Below are experts of layer 2 (counted from 0) of a mixture-of-experts language model. Rows are named router (the router's row for the expert) and show model dimensions 0-63. Each number is 128 + 24 x the weight over its row's rms, rounded and kept within 0 to 255. Numbers have three digits each.
After each expert's rows: a language model's description of what the expert responds to; "mostly gets" lists some tokens that are sent to it at least half of the time. This comes from a sample of Wikipedia text that the model never trained on.

# expert 27
router:154140135097120106091118137122118144175145127159122189123086149113146125139140117119152108138169095121155135122110128147111174105114114149119098113155103175134141126123128179118119087178151109
It responds to: Common nouns naming the article's subject, usually after the or a: film, series, album, game, show, station, species, club.
mostly gets: " film", " series", " game", " album", " species", " system"

# expert 63
router:109144176148107165106113142154113135100139102172088095127116128094132136131127144125125124132157153112149163141109167098128170133160115147101102089098105119131127106135124116116133130128115175
It responds to: The infinitive to after adjectives, verbs or nouns (likely to, left to, able to) and modal verbs like would, can, may, should.
mostly gets: " can", " would", " will", " may", " could", " should"

# expert 25
router:134142125103111137123115120176122093122087130106136156105094154154123149142123110093063101162105134074175138088111176114091158120076149170129161141111170139136123116124098107128121136109158123
It responds to: Subject pronouns he, she, I, we, who before was or had, plus capital I in roman numerals, acronyms (UCI), or name starts.
mostly gets: " He", " I", "I", " She", " she", " II"

# expert 30
router:146119129079120111161150097151127140170161089118117121141119139128107126139117154141133138175135122089125099164107127117092108174147108110126159180156110127172190071163114105128138058155137143
It responds to: Opening brackets right after a name or title, typically introducing birth dates or glosses, as in Haussmann (born, plus capitalized name starts like Gar, Bou.
mostly gets: " (", " Gar", " [", " Bou", " Ber", " Fu"

# expert 21
router:086127089116087147165107070101113125157087093128111127138131128205141145113114134098138150080150130135128175092101105119108139164076127136129095115093149111126132126083106141114104117108142119
It responds to: Slashes, pipes, %, ×, ° and short labels inside tables and coordinates, e.g. Morozova / Krasikov, 38.15°N / 38.1575, bronze, Billboard.
mostly gets: " /", " ENG", " JPL", " Votes", " ISBN", " Hot"

# expert 4
router:122128127110099080096137126152146186114141133137187129128136144107144204093152171124131128126089125118120117113088142127133115143173133118101131123108125092107091086140135101134151127100126141
It responds to: Middle word pieces of long Latinate words, often after a prefix like app-, legis-, inst-: applauded, legislative, amendments, premeditated.
mostly gets: " ad", " Cla", "ct", " Const", " cor", " det"

# expert 14
router:154187177064095150160147081125109169132104128127142125177118126125103131078161146104142133148113112123142120167163161127121104147122135105169139134120139106167134112141092128119113136163148124
It responds to: Short opening pieces of ordinary lowercase words split into subwords, such as lit-erally, d-ynastic, pro, red, chan-cellor, often after a quote mark.
mostly gets: " pro", " d", " red", " e", " Les", " per"

# expert 38
router:115114136129107133121130143161158139148111127148108158139147127145118154137123086186122086142155142120088116165121155128138087131125086134163132148115154132138123158130109060134122103145204110
It responds to: Year numbers and their last digits in life spans and dates, such as (1730–1810), 1938, century, 2019, present.
mostly gets: " century", " 1940", "2019", "present", " 1920", " 1930"

# expert 3
router:125118135148151132139113141153127119138126109176097148125129090127106122128110133151129153113144100080157110143115126178161103150136139159106115141150107157100151164106076112135098106120100111
It responds to: Line breaks ending an entry in infobox-style lists and tables, before the next field such as Fields:, Years active:, Resting place:.
mostly gets: " University", "Area", "ō", " Years", " Genus", " Website"

# expert 23
router:113144127141115143113080142140137143087137105159146079088110125114173106088146155112129116129140159132145145120142120128134121112188132125131137177132134132120133148135134121126118185112143135
It responds to: Verb endings -ed, -ing, -s and verbs like led, returned, given, typically followed by to, by or that in narrative prose.
mostly gets: " led", " returned", " directed", " given", " continued", " leading"

# expert 52
router:096145110119118096099104178110079083150128119135115105145124165132140152163116132128105119147121127175139138120140093136123172119110126156148114132126093117085101136139132117123157167155082114
It responds to: Plural endings -s, -es, -ers, -ies on nouns, often before a comma, period or of: courses, credits, mentors, breeds, figures.
mostly gets: " forces", "ists", " features", " may", " men", " shows"

# expert 56
router:102121107133123155146129155116122126150086063140127102133147104161120152133106125115110085117174152144127164115142143141099130152103168150138154112108148160124131132095107131154119133111090093
It responds to: Short capitalized words starting infobox fields or table cells, like As, By(e), Won, won, Died, in sports results and data listings.
mostly gets: " As", " won", " By", "As", " Won", " Under"

# expert 62
router:141133100067151131107132089187122138119149126124167114143100174122120105095111108120107173143152093093112124141131115117127101137158181111131129106137148105121137104129156135139115108125103103
It responds to: The articles a and an, also another, after verbs or prepositions in running prose: pursue a career, an awkward.
mostly gets: " a", " an", " An", " another", " h", "An"

# expert 42
router:109120143124104099169137137131112102104127178102151120109114131116151179153153138087134121101115118131149106125111152120122124145135148146112105165134156161133128110133113073114165140118125107
It responds to: Mid-word syllables like na, da, la, ta inside foreign personal and place names, such as Vivia-na, Lilje-da-hl, Trini-da-d.
mostly gets: "na", "ina", "ena", "ita", "amo", "iva"

# expert 41
router:166180152136168106120131116146156141119160144071100143140132122120105100139152096162140059133122083097135118113121125123163155143139140091117112126125134103154126132109111176160178086140080125
It responds to: First pieces of split words, often capitalized names or Latin-derived terms, such as En-cyclopedia, el-iminated, enc-ryption, Sc-anlon, co-caine.
mostly gets: " Ad", " Co", " Se", " El", " Re", " Jo"

# expert 51
router:129118119139166085164127120111140151163083151167095174172128126073143149150109123159133099121137096115118089159112104147160143120121113124142125100120139135081108122155123113145103101109169146
It responds to: Day numbers after month names (July 14, November 13), years after in, and closing parentheses ending dates or abbreviations like (CSP).
mostly gets: " respectively", " )", " July", ")", " 1970s", " August"

# expert 16
router:151115105168160113102159091113113131129094133117108111132120162127120115131126127115089121128135168172140101155113099115114118149119103140112144117155120170168148110132176082150150155087172124
It responds to: Compass words and location prepositions in place descriptions: North, Southern, -ern, and of, the, within, as in Location within Germany.
mostly gets: " South", " North", " Northern", "ern", " Western", " Central"

# expert 48
router:134144166124120146099134104111097156103104122103135107144112116117084109109143116110140160167133086126182160149106131125165152138126146151088169135165095133147147105125135145161135114161129126
It responds to: Short word-initial consonant pieces starting a split word, such as g in grille, p, k, Gu, Sh, Th, often lowercase.
mostly gets: " Gu", " p", " k", " Th", " g", " Sh"

# expert 6
router:151102133127130111110131155082140118141131123132142103185118118107116144097118127113114175141173135109112076127117182124106154138142109112168109129119121149143140119099113150128094135133111126
It responds to: Agent by after passive verbs or album credits, plus clause openers like when, while, although, including, mostly following a comma.
mostly gets: " when", " by", " while", " before", " alongside", " although"

# expert 9
router:156134145106115099136126071137136158141135131128129143113109157132154109120122122137136139128122112093145121119113123155142117129145127126147148057153144075141099115144116147105115088120107130
It responds to: Periods after initials and abbreviations, such as George W. Bush, Ph.D., U.S., No. 8, plus single capital letters like W/L in result tables.
mostly gets: " J", " W", " F", " Dr", " br", " Tr"

# expert 49
router:141135152140138138125119100163132151146116112161125134152152132146095145152124120152136123114126094124093091117083083092167175106104118121099154114122134163096150136111123175118100073142098138
It responds to: Double line breaks ending article titles and short lead descriptions (Village in Zanjan province, Iran), and breaks before new list or taxonomy lines.
mostly gets: "\n\n", "\n ", " °"

# expert 10
router:120122141103116166106168110127127151072156144122127107109112135095097076146130152092125131165115064142118101150128095138136072101113156091140151120118073098168142133114092117101153088144133143
It responds to: Opening or second word pieces of proper names and Greek-style words, often consonant clusters: Symbolism, Teichmüller, Michael, Thongsri, West Palm.
mostly gets: " Bl", " Gl", "mb", " Bi", " ph", " Mor"

# expert 47
router:091097136095175135117128144157132131104133115108087124127097141119134128134124099097075189125146120077103139131158114155130104134114147150149126129126110143127124119139144149149079123116137102
It responds to: Mid- or word-final pieces ending in a vowel plus e, like ke, ne, pe, ove, mostly inside surnames, such as Hauser, Lupe, Gayler.
mostly gets: " Love", "ove", "ke", " Rose", "pe", " Je"

# expert 24
router:118119118099123112107125134092170087135164122126167163105113161120145122102150132123114080125145108117142111151152139126124135106117098140112097125111126141132141137129110124164194121177137080
It responds to: The word the in running text, after prepositions like of, on, with, including titles such as To Tell the Truth.
mostly gets: "The", " The", " the", "the"

# expert 28
router:166131105121163130153078123133146146122106102128123131117106128183081129113111157111135168134117139093089111141093108116094155165092105124158149167107139154156156117080148135127114098113170115
It responds to: Dashes, hyphens, slashes and minus signs joining years, scores or names, mostly in tables: 1968–69, Roberval—Lac, N/a, −14.4.
mostly gets: "–", "—", " −", "_", " #", " †"

# expert 57
router:126101093146092116158126121139099126167116119133125131119128136175146182113092163124111149110151123112143186151125126175120102126134103147137118129132142166124156113093141113140113124105123119
It responds to: En/em dashes and colons between numbers, dates or names in scores, ranges and lists (9 – 8, Apr 28 – May 3), also numbers and °.
mostly gets: " –", " —", "year", " Unknown", " See", "See"

# expert 33
router:161097159161122086117142118083098153102130110135113095133143092144097139121155134123146125135163151141129122116159118123148127124181130102165088073099107120104136135131135096113132153144108129
It responds to: Prepositions right after a noun introducing its complement, overwhelmingly of, also for, on, against, using, regarding, e.g. concept of, roots of.
mostly gets: " using", " regarding", " of", " against", " involving", " containing"

# expert 39
router:138146109081178109133096154172110103158107136144125128131122153125145107072145134098080138139087143153178163162155153161150096169094121111146142135111111151089167122137114147085102092154126114
It responds to: Closing quotation marks after quoted words or titles, plus mid-word syllables in foreign names, such as Yam-agu-chi, Ti-ep-olo, -kov.
mostly gets: "ung", "ep", "\"", " Cop", "kov", "agu"

# expert 13
router:115110166208093161094128150110105113129111127149127125094130128100152067059149149129154137143131133167130141154169124128093101123161116126133104122120142126135112159136078088130149130125113128
It responds to: Final pieces finishing a split word, mostly -d, -g, -ty, -on, -ing, as in Metho-d, wrecke-d, ci-ty, incorporati-on.
mostly gets: "ty", "d", "id", "king", "g", "pped"

# expert 60
router:136107123114097151142152100132155117131115111126158122128109135103126143113127113133120091100188101119127118169134110117138188118128115102162087109164136084112136112157143113160170165161118098
It responds to: Possessives his, their, her, its and the after prepositions like of, for, in, usually before nouns such as own, father, death.
mostly gets: " his", " its", " their", " her", " His", " my"

# expert 35
router:136122135140138158119122131109120130171111123148120108139153115120133163106100109142171132162157094111165151112117138129137150097125144122141127094089163117077079111151119149153143128132082088
It responds to: Determiners, conjunctions and prepositions like that, this, after, following, until, same, only, linking clauses or times in narrative prose.
mostly gets: " that", " this", " which", " when", " This", " only"

# expert 15
router:107076120130138113143136123169083114132089146139084156109119164114130130147126116124127126122089154130094084144118120144132100134065094177123148123086110123138141176117112175129112151114103151
It responds to: Words inside proper names of countries, institutions and bodies, mainly United in United States/Kingdom, also House, Church, Bank, Brigade, Alabama.
mostly gets: " United", " House", " Church", " Union", " Royal", " Bay"

# expert 29
router:124154064100099122149108117120108133135131085091103126117117123194107119108090143135097152072151134106129090115135159140106143133076144115130158127133136117158111132086143149116116140111096086
It responds to: Single capital letters or pieces inside acronyms and codes, such as time zones (CEST, MDT), UNESCO, INSEE, and chemical formulas.
mostly gets: "S", "ES", " CA", "P", " UN", "US"

# expert 58
router:118128115139161156186143098146137178082096132161101131128112132159131131141119120123149116100188150107084157166100124099113151169128137107131099098103139125094142076136124131140110126099147144
It responds to: Pipe symbols opening a new table row, especially in election and sports tables, plus a few table numbers: | Party, | 2001.
mostly gets: "|", " COVID", " List"

# expert 59
router:163100125136104144100119069082154179102100123120085119118118080106148161141136134136118150161108120113117125122144105120134118170099143121164127103130125163120150158171150138114112136165104168
It responds to: Final consonant pieces completing words, such as ch in sketch and stomach, w in vow, at in somewhat, plus nouns like hand, ship.
mostly gets: "ch", "w", " ship", " hand", " song", " key"

# expert 36
router:164100117157105152125132127077073131158163142128138111104125096145179134111140106105155107128144158142120125089124120150162127094132134133126099125130133150110120144132111108131110128152128110
It responds to: Prepositions on, with, for, from, about, than, against following a verb or noun, as in based on, appears on, served from.
mostly gets: " with", " on", " between", " against", " about", " than"

# expert 32
router:089150099161179149170130120123102125130153105156106106122104144165118094090105150094159164107180118111093169122077136105142125137127151099123118120139158069124144124105141142120107125095154127
It responds to: Pipe characters and separator dashes in Markdown table rows and header rules, plus hyphenated-prefix words like long, non, self.
mostly gets: " long", "|", " Synonyms", " non", " Platinum", " narrow"

# expert 50
router:087128154150103129163128122141148128139131127094053141116116111094141150129117124100139159170132089134136151142147133117110066128117130180123130135111127129180108113141133161104101138102150166
It responds to: Middle syllables inside proper names and rare words, such as Etche-ver-ry, Ste-pha-nos, Nic-ho-ls, Jer-usa-lem, Am-elia.
mostly gets: "ver", "pha", "mar", " Ty", " Ken", " Georgia"

# expert 31
router:171140106130138138106142103155143099149103121149093119099158109140143115101131111114139119140114153096131121142147091070154121127149139123111157117124175150131127158105141112116136103117140129
It responds to: Adverb particles and role nouns like out, up, off, down, part, end, head, member, often before of, as in pointed out, part of.
mostly gets: " out", " up", " part", " end", " back", " head"

# expert 37
router:096144111091101111162143131082143102162144114089125125091113124150059112111114137107106135101138133123184139083061136123131116144135108129120148088146110090146137121088138162072127128135092099
It responds to: Pipes and semicolons between numbers or W/D/L results in sports statistics tables, and short column abbreviations like GD, GF, GA.
mostly gets: " GD", " GF", " Kit", " Ste"

# expert 11
router:151152153121142110121106124134128108130128131166099203140111097095117139165119100137123097161125152134129085132122077122168130117151129135158124114106127140137132126113151115159134153076140148
It responds to: Nouns for places, roles and relations after "the" or an adjective, such as side, relationship, General, government, office, and word-ending pieces like -ship.
mostly gets: " along", "ship", " side", " General", " president", " general"

# expert 46
router:135117127081087121159103131104094156114115150105120150119119128146151104153153145134101151133118145095145099145126139146084142137088143160122114109160117090113134151141160119103064119142110093
It responds to: Single capital letters or letter pairs inside abbreviations and codes: DRV, MRF, TGF, RAF, ABCD, team codes like ESP.
mostly gets: "DS", " SR", "BC", " BRA", " IR", " ESP"

# expert 54
router:168116147120103095153119123086155098129118126170107135126085134163119118142116161103112128120174152114151151142143143126130116156179093125155124120115114200132124130141136104130143116134186138
It responds to: Colons after field labels in infobox-style lists and headings, as in Country:, Language:, Boxer:, Episode:, or before a list.
mostly gets: ":", " :", " Yun", " Israel"

# expert 5
router:141122130115090135110155140136121162179127129177127160120089163124108119131102163084089168129163115098130148152140144181085111104138121136154136164121147165103131101128117135123124125179160130
It responds to: Spaced dashes in lists and medal tables (Gold medal – first place), plus person nouns like son, father, politician, and "year-old".
mostly gets: " people", " politician", " father", "old", " writer", " person"

# expert 8
router:126115119107136131175150157156177139156124160089125131091172132103125110152148163079115144145106116118104151084122143126140109125142149094149130155126095127149117106121149132118126080115138151
It responds to: Syllables and accented letters inside Spanish, Slavic, Indian and Japanese names, such as Ram-í-rez, Fern-án-dez, Ko, Vi-dya.
mostly gets: " Ka", " Ko", "á", " Vi", " Bu", " Ram"

# expert 61
router:160146145143136131142132157148147152140104108147099107093160104157082109109159122157134147094113127066106118139100145131135153131120152109113135142117140124146146109107105132134140089146144141
It responds to: Dash bullets starting a new line in infobox and list entries, like Kingdom:, Location:, Starring:, plus infobox labels such as Occupation, Preceded, NRHP.
mostly gets: " Occupations", " Occupation", "-"

# expert 19
router:127122163147164169136170114062087101158164126129128160126149133100103170121104095155132156099101096103150119145157132141127135135136181111093150110125172120112096105139147143106153126157127141
It responds to: Number words and quantifiers before a noun, such as two, three, other, all, several, some, most, often after the or all.
mostly gets: " one", " two", " all", " other", " some", " most"

# expert 17
router:147159146145114148187165129112116105108118142114140113119180116146148133135114117089158112122117158151111120108160148139143090161138142080112117116155070146139104103130129120132132130156152111
It responds to: Word-internal pieces like c, oc, ac, os inside longer words and names, such as Neoclassical, democratic, Miocene, Bunci-c, calculation.
mostly gets: "oc", "c", "ac", " Mol", "sc", " Pop"

# expert 34
router:156126126149123115104122071129101141132114150144145095132127151097151160112112143136112145171136107154115141122098069107123117121088167135105151128143139170132154169091176091140116110099113135
It responds to: Physical-world nouns and measurement pieces in geographic or scientific text: land, water, light, gas, kilometres, and the ^ in km^{2}.
mostly gets: " land", " light", " water", " wood", " gas", " flow"

# expert 22
router:157102124166111140095125127099144169121116160108124179118140103134102125110118113153089142112098134121099134101117124137143109124124127142168128127136103115121122160144090058120100133142125153
It responds to: Last single-letter or short pieces ending names and words, often before commas or parentheses: Mozart, Kuwait, prank, Warrior, Sprint.
mostly gets: "r", "or", "t", "ot", "j", "in"

# expert 45
router:133147135129149134168121120122127112149129116119166107140117127156170103151068099113149158133104140113162089138114112130094123155164148132123130133129121105137136158176115106137132117121120150
It responds to: Short syllable pieces inside rare or foreign words and names, e.g. ba in Dilo-ba, pre in entre-pre-neurship, Pra in Prague.
mostly gets: "ba", "fa", "no", "lo", " Fa", " Pra"

# expert 18
router:138108079125133129139148100129125099180108100072126169127120134121117165151109092159115135145154120133127141149123140151125156130110160170155107097114147147106071156113113135127096138147097121
It responds to: Numeric and demographic tokens in census text and tables, such as age in males age 18, the % sign, 000, million, votes.
mostly gets: " age", " million", " votes", " FM", " MF", " minutes"

# expert 26
router:085108106184153121098111135146133160144133120128110140127102097109145113104115111122121122166164156135129138083127140137140150117105151138156168150097169153119098151163148115162161134107153088
It responds to: Word-ending pieces such as sincere, oeuvre, Staffordshire, and clause-opening words like where, which, because, having, Later, During.
mostly gets: "re", " where", " Be", " having", " how", "Be"

# expert 2
router:095132167116113168152115152138157117114165177114116152130151102098115111117152171125118105137077106138123148163109129126124109126143134158126085165153125146170133090139113169137105122079094144
It responds to: Common English first names and surnames like James, George, Martin, plus inner name pieces such as Jo-han-sson, Jenn-ife-r.
mostly gets: " James", " Ben", " William", " Charles", " George", " Don"

# expert 43
router:114080126139141126116129149113168128106136107142143130109088106126107085143119111091147173076134142171125150096141145151094128117108113087146179157151122136151144177152173104135138149120103111
It responds to: Last pieces of names and words, mostly final -e, -le, -al, -ing, before a comma, pipe or bracket, as in Lafayett-e, Fyr-e, Choral-e.
mostly gets: "e", "le", "ral", "ional"

# expert 44
router:169131154110141118172125097143114154112138116097127141165119132146065155107135100127150133137131120108167112124117117096133140130142137096137137106120145093164119139107123137131098070143136135
It responds to: Opening double quotes before quoted titles or terms, and LaTeX braces and backslashes in formulas like \frac{v}{f}.
mostly gets: " \"", "{", " ", " '", " i", " ph"

# expert 0
router:130101153131126107096106152128076109126125100166133106100106131118158104127104143166138138107134176141153140113153112114127144119170120140149138165137107143135127158123154110096107145166111153
It responds to: Verb endings and participles after was or is, especially labeled, characterized, known, called, named, used, often before by or as.
mostly gets: " known", " used", " called", "ized", " named", " announced"